Experts of a small language model: vocabulary 32768.
Below are experts of layer 7 (counted from 0) of a mixture-of-experts language model. Rows are named router (the router's row for the expert), gate (a neuron's input weights, with its number), up (a neuron's input weights, with its number), down (a neuron's output weights, with its number) and show model dimensions 0-191. Each number is 128 + 24 x the weight over its row's rms, rounded and kept within 0 to 255.
Before each expert's rows: "mostly gets" lists some tokens that are sent to it at least half of the time; "comes after" lists some tokens at least twice as common just before its tokens as in all text. This comes from a sample of Wikipedia text that the model never trained on. Tokens count by the router's weight.

# expert 10
mostly gets: " ==", " ===", "==History==", " ====", "- Kingdom: Animalia", "s=="
comes after: "\n\n", "1", "==", "=", "===", " / "
router [115 140 132 129  92 111  86 176 113 137 128 116 152 113  81 126 124 134 159 110 138 103 122 100 131  77 120 121 142 163 132  85 144 132 114 146 140  95 184 159 161 143 124 109 153 146 113 134 115  94 124  69 114 153 149 110 108 112 105 123 147 147 116 149 135 112 153  98  85 145 138 118 110 124 118 174 156 128 125 141 101 162 143 154 193 139 140 127 149 151 127 166 100 111 129 106 138 162 119 149 147 178 134 142 118 160 131 118 167 162 124  95  89 139 153 102 130 168 182 127 105 168  95 126 126 107  97 143 103 111 113  97  97 131 113 124 144 128  95 147 137 136  83 140 119 103 110 166 112 149 111 151 129  98 100 113 111  71 126 113 131 132 109 133 115 124 148 129 136 140 120 190 115 114 145 100 148 123  75 109 149 135  80 133 143 134 113 116  85 150 130 130]
gate4 [116 109 146 145 131  91 171 132 100 111 125 159 107 119  97 170 128 127 103 111 133 113 133 128 149 116 171 135 100 160 131 148 147 156 129  79 122  77 136 166 178 131 116 177 152 138 143 142 126 127  97 120 137 114 173  97  64 147 151 139 151 136 107 186 129 116 137 136 129 106 141 104 133 152 110 154 120 147 106 126 148 155 155 124 112  80 164 122 163  87 123 147 138 139 171 133 150 143 153 127 109 136 107 121 143 120 126 137  91 104 100 112  94 103 135 149 142 100 157 137 131 131 155 102 131 121 121 109 173  80 140 111 124 105 167 172 133  90 154 113 148 136 123 112 143  92  95 128 145 139 122 144 146 122 130 129 182 121 167 160  82 127 113 170 119 125 129 113 116  80 123 125 172 114 145 154 150 125  94 171 119 130 110 180 136 134 132 114  93 128 159 107]
up4 [160 140  82 148 135 132 102 174 136 118 116 151  91 137  87 114 122 132 158 121 170 152 107 133 129 123 110 125 134 146 143 158 151 147 146 129 110 102 153 178  90 144  89 141 101 130 124 110 118 121 121 108 131 159 145 109 114 166 169 150 147 143 147  98 117 156 141 101 144 137 108 133 131 130 161 141 103 162 126 123 134 131 131 160 163 134 126 146 179 156  93 149 114 131 131 114 155 105 141 136 151 145 161 152 125 121 111 155 149 114  98  70 136 127 136 137 100 157  74 204  89 123 112 119 134 119  93 157 127 133  95 102 126  99 132 103 142  80 168 162 106 142 128 141 121 122  92 125 134 127 147 116 115 147 129 114 166  96 175 123 110  66 134 183 152 103 137 105 112 132 109 165 119 109 182 125 144 127 114 146 145 126 120 122 162 105 136 120  75 150 156 122]
down4 [ 88 126 160  85 150 179 136 137 105 121 138 163 147 156 124 110 104 137 116 117  62 116 145 111 133 105 143 144  95 112 132 159  90 168 168 149 104 116 128  79 126 113 109 148 115 152 121 131 105 134 148 165 100 127  89 126 118 104 111 162 122 150 153 140 152 156 137 128 158  82  77  82 171 137 138 146 111 171 184 131 138 159 126 107  89 140 155 138  86 108 174 123  88  95 151 143 139 149 104 140 110 122 110 115 153  88 105 135 146 144 146 115 195 133 124  81 114 114 123 121 144 120 120 104 133  74 169 107 134 113  67 128 114 127 145 104 154 151 140  92 149 131 121 149 152 136 129  99 153 131 141 108 113 122 117 111 173 104 106 128 120 123 133  85 141 160 131 150 144 120 134 130 140 116 104 129 135 121 148 140 121 148 124 151 149 153  98 123 136 101 136 132]
gate5 [122 118  99 125 145  89 102 187  93  80 128 106 171 142 114 127 164 106 168 157 145 157  98 106 135 137 133 111 117 146 105  96 135 123  86 147 133  90 126 135 152 180 133 110 142 115 116 102 113 114 139  97 111 111  97 138 114 109  98 172 119 104 158 116 127 108 166 128 142 145 127 117 112 137 123 120 134 157  96 114 109 118 144 121 147 153 127 135 114 137 123 148 155 122 137  86 115 113 128 140 144 122 128 171 154 133  97  90 144 129  69 123 104 106 154 153 137 147 153 132 125 168 115 124 109 106 132 158 122 115 174 136 149 130 111 132 176 140  91 112 140 138 173 136 129 101  91 134 105 119 160 113 107 111 127  85 100 138  83 128 106 152  70 113 125 128 107 127 162 152 169 182 153 167 117 130  69 108  93 114 136  90 118 134 122  89  96 128 101  99 156 148]
up5 [150 114 175 129 105 119 135 136 159 172 140 122 136 128 155  93 163 126 133 157 136 140 125 107 164 152 138 105 112  81 122 163 118 130 183 130 136 148 148 159 139 101 122 161 146 134 127 167 121 164 136 157 149 151 134 146 108 143 132 109 102 113 161  87 104 168 109 126 143 141 145 126 174 121 141 155 109  66 141 132 129 134 105 171  86 149 116 120 114 123 133 121  95 153 114 116 117 142 126 163  98 104  85 132 115 137 170 152 132 110 162 137 149 143 117 124 119 128  74 103 166  96 159 107 137 127 179  86 140 138  61 158 112 140 116 147  85 111 144  96 128  90 108 129 101 150 118 128 141 114 132 130 147 148 130 141 119 124 117 101 153 121 175 156 109 135 107 137  70 144 109  85 102 123 111 173 141 168 146 167 138 128 140 119 143 128 147 115 169 155 111 142]
down5 [144 175 129 135 101 113 119 121  85 146 146 108 152 120 127 147 140 172 131 143 126 137  99  97 120  99 149 119 144  98 145 178 120 137 145 128  99  94 167 110 130 174 110  97 147 161 154 134 147 152 147 149 150 110 149 154 131 136  46 116 146 128 136 138 135 144 134 163  79 124 136 114  90  95 139 142 148  76 128 111 113 136 147 109 118 148 101 141 144 145 158 133 121 183 142 144 174 128 150 153 129  97  97 122 109 127 145 112 156 146 162 151 149 162 157  99 143 114 147 145 147 133 138 116 137 137 129  91 106 130 128 112 103 128 119 150 129 168  87 107 147 130 148  90  73 122  85 124 127 116 118 126 154 157 128 173 115 130 170 118 122 149 118  67 104 135  89 154  77 110 141 133 122  90 114 150 109 167 153 116 100  98 160 133 134 121 104 151 170 127 128 119]
gate6 [156 121 168 162 100 125  83 126 156 146 128  77 124  61 109 123 105 136 154 108 147 134 118 144 122 116 132 104  94 120  92 101 126 113 124 143 152 124 128  80 156 135 153 146 107 164 120 157 102 133 109 131  94 120 130 149 132 121 112 108 109 114 163 170 164 127  91 134 141 102 137 156 135  87 120 105 130 147 125 111 137 106 106 111  80 141  98 125 108 132 144 136 128 139 130 130 135 137  86 132 126 150 146 113 112 173 152 120 105 117 130 114 127 125 155 126 147 159 164 128 110 159 137 155 135 133 127 130 137 135 144  93 183 119 130 102 124 126  51 113 140 142 109 154 124  82 126  90  85 151 157  72  96 144 121 100 117  93 123 152 166  90 121 170 148 143 118 157 141 126 157 168 149  81 163 139 105 159 131 138 136 127 134 137 156 143  89 166  96 131 179 134]
up6 [155  95  95 124 146 136 173 139 143 134 166  87 119 125  98 116 161 128  72  89 124 166 138 114  89 163 138  84 135 127  94 146 126 153  91 142 135  97  85 118 120 114 158  94 126 103  86 133 103 113  93 118 143 117 136 107 157 112 144 127  68 139 179 112  85 128 138 166 124 123 111 116 153 152  96 151 145 153 118 115 132 143 139 114 102 142  99 139 155 111 143 130 133 142 119 144 136  91 121 130  97 100 131 137 125 143 121 144 135 132 169 166 100 140 142 118 144 142  97  72 175 142 116 124 163 140 127 115 140  71 133 139 125 160 126 137 115 147 121 148  94 125 164 134 169 137 100 105 146 130 151  81  79 136  96 136  77 138 129  94  81 123 110 139 136 152 114 110 122 101 118 116 108 167 120 161 124 103 169 155 109 137 182 128 125 126 119 116 147 114 125 144]
down6 [133 145 128 128  43 117 130 120 134 118 143 148  97  95 146 122 121 128 102 110 160 112  98 122 131 136 126 134 138 122 119  85 148 113 131 116 144 138 134  82 144 116 121  98  98 158 107 121 130 107  89 124 100 152 144  97 147 116 135 134 152 124 104  82 104 130 102 128 115 143 123 121 147  96 144 146 138 155 155 167 104 132 102 107 162 139  92 150 135  99 142 131 136  99 162  99  94 119  99  59 129 155  84  80 117 144 138 131 151 130 152 106 127 118 139 151 155 109 107 180  87 145 131 170 152 162 106 123 140 144 137 153 137 154 121 134 104 134  87 146 123 117 115 145 111 112  81 129  82 129 126  98  96  82 120 136 145  78 130 136 140  72  67 153  84 107 121 109 131 117 137 110 125 152 168 146 156 122 106 106 115 117 149 117 164 114 120 179 103 144 140 122]

# expert 46
mostly gets: " sq mi)", "°E", "°W", " in)", " ft)", " hold |  | Swing"
comes after: " | ", ".", ",", "1", " / (", ":"
router [160 128 118 164 111 118  53 164 126 138 143 123 144 101 106 106 129 161 185 106 165  83 165 110  96 145 123 121 162 136 132 102 175 145 112 134 124 114 149 148 108 122 125 123 147 165 146 152 119 134 126 109  68 162 133 144 132 117  80 125  74 132 121 156 144 111 150 116 115 133 147  94 122 156 143 111 126 135  97 129 101 168 136 159 124 114 135 107 151 127 155 148  97 164 131 124 150 118 126 145 126 175 135 178 126 131  97 150 146 146 130 117  80 123 137 117  85 152 153 150 105 137 148 121  70 135 136 147 147 126 132  87 112 135 167 127 169  98 124 129 118 146 118 131 110 101 106 154 130 130 142 112 133 126 118 132 109  92 152 123 146 148  90 115 102 169 118 141 125 198 129 135 136 138  79  88 143 136  95 127  94 168 101 116 125 113 126 107 102 169 123 111]
gate4 [137 128 132 147 122 128 105 143 120 136 215 144 136 112  95 118 128 162 121 105 136 117 118  78  99 147 146 113 114 113 115 100 141 168  83  98 158 118 142 107 121 115 146  84 169 137 125 125 115 110 128 145 109 191 146 146 118 130 160 162 128 109 131 114 154 138 145 105 126 103 115 178 132 145 134 157  80 125 146 137 102  94  99 131 114 143 132 116 129 117 160 117 145 107 132  90 141 131 170 166 118 164 168 149 130 130 152 100 126 132 121  91 124 120 154 133 107 133 147 128 140 129 155 151 105 103 146 110 108 124 135 148 109 130 148 107 195 128 141 125 171 139 158 100 147 103 163 142  74 156 145 140 100 121 121 135 137  98 142 149 122 187  87 121 146 165 136 131 145 145 149 136 143 179 130 114 145 109 153 109 147 146  79 124 100 137 169  83 151 146  82 134]
up4 [123 141 143 103 160 134  93  84 165 129 119 117 151 152 136 113  80 121 111 116 148 108 140 147 168 191 152  99 106 125  68 139  98  87 135 140 126 139  91 170  85 136 130 165  87 154 138 156 125 165 141  64 159 117 134 193  94 122 154 128 149 159 163  95 122 125 117 163 114 175 145 128 124 127 144 122 133 144 152 155 112 100 119 164 132 129 146 122 142 109 136 161 127 127 147 157 113 144 139 124 130 156  86 152 134 107 142 147 104 102  96 150 140 114 134 129 115 125 107 132 128 100 128 111  96 132 121 145 163 144 131 138 146 120  43 131 151 117 170 103 100 126 139 166 101 135 121 120 173  94 135  99 121 118 124 109  93 109 100  89 108  93  98 138 129 147  93 125 111 133 120  86 119 129 109 107 119 134  98 122 156 124 108 129 126 139 149 126 104 125 140 110]
down4 [107 142 157 112 144 181 126 133 107 138 106 101  69 115 135 110 171 130 151 136 160 120 105 108 134  62 115 123 137 113 113 138 122 135 109 116 122 123 129 149 118 142 165 154 148 142 121 139 128 160 121 106  96 144 133 114 163 163  84 138 138 120 141 153 183 124 123 169 121 146 114 110 135  91 165 149 116 185  94 104 111 177 143  93 144 126 161 129 110 117 124 138 100 142 145 126 150 129 123 110 134 133 140 164 123 124 135 112 141 117 158 126 114 143 163 123 102 135 106  98 114 139 129 138 188 149 142 151 114 145 101  53 100 145 131 156 136 146 123 131 123 129  70  72 109  92 131  99 139  96 148 113 121  95 143  97  72 119 150 148 105 150 132 155 125 106 134 125 142 138 121 112 123 165 185 109 106  99 120 133 158 168 192 106 130 131 137 127 137 104 126 111]
gate5 [138 133 125 122  84 131 105 160  99 138 143 155 142 133 139 139 127  97 141 145 120  91  89 154 143 154 131 171 124 130 123 136 121 101 163 118 155 133 118 166 121  97  94 136 135 176 136 109 102  99  93 147 135 146  75  98 124  99 112 122 158 169 119 135 127 133 121  62 132 108 146 123 111 110 130 106 131 134 132 112 165 153 166 102 153 119 137 106 128 125  90 111 121 153 161  91 113 112 128  70 121  80 110 121 126 144 132  88 155 125 155 111 110 138 144  96 153 131 133 133 114 117 152  76  89 138  93 124 126 108 104  95 137  99 157 164 135  86 115 127 133  75  96 125 135 103 123 178  97 170 164 147 121 172 115 173 103 114 128  86 166 110 168 139 132 142 167 118 119 111 125 145 170  97 103 124 141 143 131 150 119 125  95 110 104 147 107 107 119 155 154 117]
up5 [113 133 129 107 185 128 177 122 106 152 110 141 127 143 148 161 140 121 104 144 126 133 154 138 129 154 108  72 145 138 129 156 154 144 145 131  96 109 129 105 104 152 112 119 106  92 148 136 109 138 138 127 109 123 167 163 163 155 157 120 125 100 134  98 104  93 117 127 123 152  94 126 152 145 142 120 104 108 127 108  99  77  79 134 108 147 136 156 112  78 150 129 165 140 150 145 130 146 132 161 118 137 104 100 159 159 116 160 145 127 124 104 167 115 113 109  98 128  79 121 133 134  90 121 164 111  97  86 131 174 106 127 120 129 112 116 105 188 115 126 120 141 163 124 120 132 140 104 146  68  96 157 155 131 128 118 145 177 118 150 129 152 114 100 152  97  80 119 131 120 115 146  96  84 174 136  84 114 127 123 179  89 157 154 145 148 138 153 126 108 158 128]
down5 [110 110 135 102 133 144  47 150 130 138  84 120 163  97 149 136 154 139  79 165 137 148 113 114  97 166  96  96 143 114  90 127  85 107 106 160 165 135 125 181  95 134 121 151 141 128  92 139 120 122 135 121  92 110 138 122 138 127 139 150 165 103 102 120 148 105 134  99 130 126  97 140 162 122 134 160 114 148 103 116 135 150 158 169 119 118 100 112 109 129 123 107 122 136 105 157 121 113  97 149 116 137 116 120 129 104 132 178 142 137 101 150 164 109 124 173  95 100 130 156 150 119 101 134 107 111 110  98 146 153 144 108 111 145 110 119 145 117  95 163 162 133 120  98 116 168 113  95 129 126 138 148 131 127 132 104  98  96 138 107 137 183  85 158 129  99 192 145 114 140  97 158  77 142 137 155 149 114 136 149 137 149 104 111 113 111 159 135  99 107 179 126]
gate6 [ 85 137 144 137 142 133 109 119 142  99 142 119 125 144 130 123 150 153 114 102 146 117 147 130 129 157 150 120 167 142 139 135 116 157 114  94 120 119 165 131 141 110 104 145 125 176 159 141 127 132 115 154 126 126  85 162 120 148 163 147 114 113 134 215 146 122 101  67  77 135 118 131  83 122 150 137  98 136 128 129 141 172 134 129 156  91 155 100 132 135 116  91 114 173 151 135 152  90  85 110 149 174 140 152 130 150 124 131 145 119  86 111 120 148 141 155 123 219 145 125 162  82 138  94 119 162  96 122 127 136 153 101  97  78 147 130 142  95 125 131 131 131 120 122 146 139  94 130 130 151  91 147 149 141 127 144  96 127 152  88 109 128 133 135 141 151 108 138 108 146 103 110 148 147  84 115  91 146 140 119 124 140 105 110 111 141 155 151  84 123 119  93]
up6 [ 80 102 120 151 128 116 137 122 121 115 121 111 101 122 152 136 159 113 129 126 155 160 154  93 107 119 123 151 116 106 144  90 101 112 142 115 133 143 119 137 125 122 116 146 111  89 178 148 126 123 152 151  98 130 107 138 143 133 123 145 132 188  99 111 115 137 136  87 118  99 180 176 170 153 143 107 139  93 143 144 130 119 101 170 124 102 132 157 123  94 126 156 175 146 147 159 117 115 138 134 157 148 155 140 112  94 121 170  61 102 191 121 115 112 118 124 108 139 122  95 128 107 168 148 134 144 123 138 103 106  60  86 154  96 104 143 164 113 143 101 118 146 144  97 133 114 153 112  94 103 119 146 118 145 121 172 159 141 131 118  97 138 117 126 134 151 133 146 179 128 123 129 107 171 148 109  91 168 105 151 135 124 143 107 112 125 191 138 128 133  98 144]
down6 [177 119 131  78 182 184 115 124 121 103 127 143  94 129 172 154 137 133 132 113 139  80  89 152 141 144 140 149 132 150 115 108  81 159 124 140 150 106 127 141 208 141 124 146  86  98 118 139 154  99 127 146 108 127 142 109 148 185  97  66 125 113 153 123 140 122 114 117 167 106 106  76 121 104  75 116 141 114 118 159 145 132  82 103 132 147 142 146  89 149 119 158 127 113 106  80 102 120 135 147 123 138 131 119 101 107 111 132 123 112 108 124 120 136 118 124 127 139 118 124 155 124 145 136 101 148 150 134 140 153 133 105 140 125 143 144 164 146  94 142 100 146 131 148 100 124 124 134 152  96 129 150 138 133 134 128 138  92 171 144 137 116 130 119 155 111 130 122 153 146 154 109 183  78 152 122 119 101 137 126 142  88 140 163 200 130 102 118 138 119 158 118]

# expert 32
mostly gets: " | MF", " | FW", " | DF", " | ?", " | GK", "After"
comes after: "2", "1", "| ", "–", " | ", "Personal information"
router [121 133 146 128 113  82 118 178 132 113 147  64 169 121 105 124 152 136 147 163 154 114 115 103  89  90 109 117 138 142 134 104 153 137 160 140 115 122 163 151 156 156 130 159 209 151 114 147  86 126 136  97 122 132 148 123 141 136  91 125  84 133 108 156  95  70 146 127 130 139 181  91 110 131 109 128 136 106 129 149  93 146 153 123 127 149 105  96 139 117 158 127  64 149 155 137 136 153  90 151 137 151 125 135 130 116 145 183 161 136 133 104 102 143 151  94 149 132 142 105 114 141 164 112 136 104 132 117 136 101 113 101 122 164 142 143 123 106  92 162 132 172 109 160 140 110  94 126 134 147 110 116 150 112 111 113 121  92 155 127 124 136 116 112  84 138  97 130 149 160 137 162 152 131  83 124 140 137  86 136 111 155 108 112 106  92 104 104 121 124 140 144]
gate4 [ 99 108 101 110 140 123 142 134 141 136 143 174 183 131 125 109  92 112 136 180 138 136 112 153  97  96 100 119  89 113 119 113 147 125  98 121 117 111 107 119 148 119 106 118 133  97 102 112 119 103 116 117 138 109 101 136 156 144 127 125 104 111 165 136 128  66 151 110 124 107 128 166 123 145 136 181 141 125 115 132 155  97 105 134 124 153 172 139  94 111 128 123 121  96 160 113 103 103 142 194 173 145 121 110 117 107 156 163 151 149 120 123 128 126 165 143 184 150 121 113 155 132 146 136 142 136  98  85  83 111 145 106 178 134 158 107 112  97 108 145  71 148  98 170 126 110  87 138 116 115 107 107 133 159  59 152 111  95 125 113 155 121 150 169 127 148 100 115 105 131 115 144 106 104 127  88 126 103 143 101 146 142 163 136 146 116 130 137 149 163 141 145]
up4 [116 109  91  94 133 122 142 149 146 134 132 146 149 152 120 136  82  90 125 194 119 132 113 144  73 118 119 125 107 114 141 122 143 130 136 150 133 102 110 123 109 129 120 125 134 109 143 116 104  99 112 135 146 111 106 116 185 124 122 127 100 125 145 159 107 111 110  96 113 116 132 138  80 136 153 151 113 119 125  98 162 105 112 137 154 154 118 135 120 120 141 119 114  72 159 105 219 114 150 140 151 166 108 102 148 126 155 160 134 139 164 131 150 112 157 115 131 142 135 144 145 118 182 123 146 141 103  77  82 118 132  66 121 122 167  95 119 108  99 148 127 130 132 161 133 103 124 120  94 139  70 104 148 139 121 143 148 100  79 101 115 111 147 173 128 103 125 130 124 168 122 107 124 109  98 125 149  75 167  98 127 131 145 140 116 116 149 152 156 175 140 121]
down4 [121 145 112 108 125 153 137 123 131  94 140 132 134 130 180 139 141 140 139 127 155 108 136 151 160 119 134 118 114  98 152 128 108 131 185 176 122  90 100 127 105 127 142 113 156 123 156 127 107 150 110 116 129  99 135 131 112  86 182 102 160  79 135 107 147 113 132 127 106 136 117 126  96 125 111 132 142 164 144 164 110 115 103  94  65  96 126 138 156 135 110 111  99 153 143  91 160 116  67 144 133 133 118 134 151 156 148 153 152 140 143  91 126 158 151 148  96 121 134 116 125 171 121 151 124 160 127  97 107  93 134 140  98 130 129 130 126 101 110 117  97 135  95 134 126 160  98 112 129 109 183  92  75 166 127 116 128 137  73 105 119 162 176 160 141 106 110 125 121 138 140 102 141 114 151 137 101  96 140 106 163 108 146  91 158  87 181 142 129  88 151 136]
gate5 [124 109 126 114 131 145 134 113 120 125 108 102 157 132 121 129 119 127 136 150 105 113 128  83 131 116 162 193 153 151 115  71 168 110  82 147 146 149 142 154 118 140 109 126 141 158 105 134  94 151 105  75 127  97 133 142  98 139 136 140 137 120 120 130  79 125 104 151 143 155 166 132 113 134 136 167 149 153 144 109 123 129 169 163 146 136 106  94 137 106 160 143 145 151 109 119 157 153 157 180 141 113 121 128 138 153 100  97 135 149 172 152 119  88 165 154 100  99 149 133 121 111 133 134 141 152 166  98 144 137 108 142 100 128 134  77 140 100 104 136 166 141 124 107 111 130 142 152 128  64 155 179 120 102  95 140 139 131  95 106 119 128 123 172  97 124 131 167 120 155 121 129 119  78 149 146 175  81 141 142 115 177 137 132 115 132 114 136 117 169 157  99]
up5 [136 147 108 129 105 134 103 144 108 129 162  89 150  81 120 145 111 109 149 100 104 159 163 199 119 103 123 120 144 123 153 148 115 146 156 168  95 112 116 122 136 109 138 163 142 137 114 110 133 124 144 168 100 146 143 131 113 107 127  86  71 111 118  92 165 100 166 127 139 141 121 145 143 112 141 136 114 120 131 108 140  95 157 110 141 117 129 133 103 124 135 125  95 137 155 137  97 128  80 139 152 163 123 129 106 122 119 142 113 138  72 113 115 150 150 104 107 143 144 122 162 123 117 106  94 108  77 133 117 134 148 144 127 141  90 139 118 161 160  91 133 181 158 156 114 102  95 103 121 211 120  72 140 135 122 171  72  92 162 129 129 120 115 115 141 168 132 107 144 121 124 126 146 152  98 113  95 137 102  90  96 110 159 145 143 133 150 109 115 110 129 120]
down5 [ 97 116 157 136 103 136 110 141 104 144 105 144 117 103 119 149 119 104 135 156 103 177 131 123 179 127 154 149 132 155 111 105 136 198  95 118 148 107 127 127 130 151  99 121 133 124 151 117 130  91 102 122 100 121 115 127 116  99  99 108 148 158 148 147 147 123 151 145 124 142 155  96 120 103 142 107  88 141 124  81 114  98 111 117 117 111 142  87 101 114 118 128 113 141 166 144 157 123 143 127 118  88 137 128 118  87  75 112 118 104 121 117 110 130 155 108 126 167 137 120 127 143 131 152 112 119 151 110 128 108 155 137 181  58 109 145 133 106 114 123 111 140 142 118 125 134 110 122 135 136 145 139 109 204 125 125 126 134 129 142 138 131 164  83 160 144 183 123 122 132 154 135  85 123 100  96 119 172 138 190 158 112 121 156  81 163 141  80  90  86 140 164]
gate6 [118 160 138 152 108 151 100 154 135  94 111 172 109 154 137 105 130 114 156 118 145 102 155  65 165 107 140 147 172  86  93 104 122 135 126  79  98 163 164 151 104 126 142  79 129 136 168 156 114  92 120 143 164 124 126 114 130 128 105 148 165 113 142 156  93  95  99 165 123 143 134 105 155 127 141 117 121 112 160  96 136  90 134 131 116 148 145 111  85 137 111 128 126 163 140 124 123 155 119 104 117  90 126  98 122 129 109 101 101 122 109 158 100 102 100 133 166 117 157 168 132 106 139 173 156 128 115 159 169 106 127 112 142 129 109 121 124 114 143 125 158 155 122 116 133 149 168 125 148  94 152 123 168 186 111 100 123 121 146 128 148 177 151 106 117 141 132 119  85 111 151 132 108 130 119  84 158 145 193 131 104  98 123 146 129 108 131 152 106 129 145 150]
up6 [114 180 131 116 138  89 114 117 152 115 134 108 162 103 139 162 117  78 143 125  68 106 165 118 146 121 141 127 141 143 113 129 103 181 151 102  50 134 131 152 106 144 179 143 134 136 114 113 122 123 145 115 151 113 166  88 113  74 120 121 134 124 174 161 140 141 106 133 158 140 143  93 127 105 171 122 162 130 145 120 139  85 133 155 133 129 141 126  83 138  88 120  93 132 117 125 123 118 139 108 133  91 115 155 152 136 160  87  90 145 174 145 122  78 123  79 129 119  98  98 174 160 136 156 156 147 126 131 113 145 137 139 109 136  84 108 151 138 141  95 130 148 139  93  92 147 122 118 186 121 142 134 129 150 123 150 110 133 131 173 126 106 138  93 113 117  95 119 147 120 120 135  81 128 126  91 117 108 124 117 114 117 128 120 154 158 120 154 131 114 159 147]
down6 [138 131 149 113 121 141 106 129 109 136  85 122  83 137 140 158 136 113 111 138  94 132 146 128  84 145 126 121 102 144 155 157 180 136 138 142 137 117  93 113 155 133 157 116 113  94 128 115  87 141 130 106 129 127 150 110 150  49 137 145 125 158 137 123  93 138 106 113 117 133 129  98 107 136 114 141  75 168  84  91 165 147 121 135 143 177 157 155 110  94 101  90 122 128  73  81 148  84 128 174 108 117 140 148  82 101 127 126 103 112 126 116 135 160 139 141 124 176 129 117  69 101 110 118 116 138  77 137 106 129 139 149 110 116  87 109 136 145 124 101 136 107 133 144 146 133  65 116 113  92 122 102 126 105 113 135 111 146  92 111 121 106 116 101 115 113 151 130 123 149 108 153 129 120 157 127 129  64 132 106 140 121  73 103 116 117 119 130 122 115 100 108]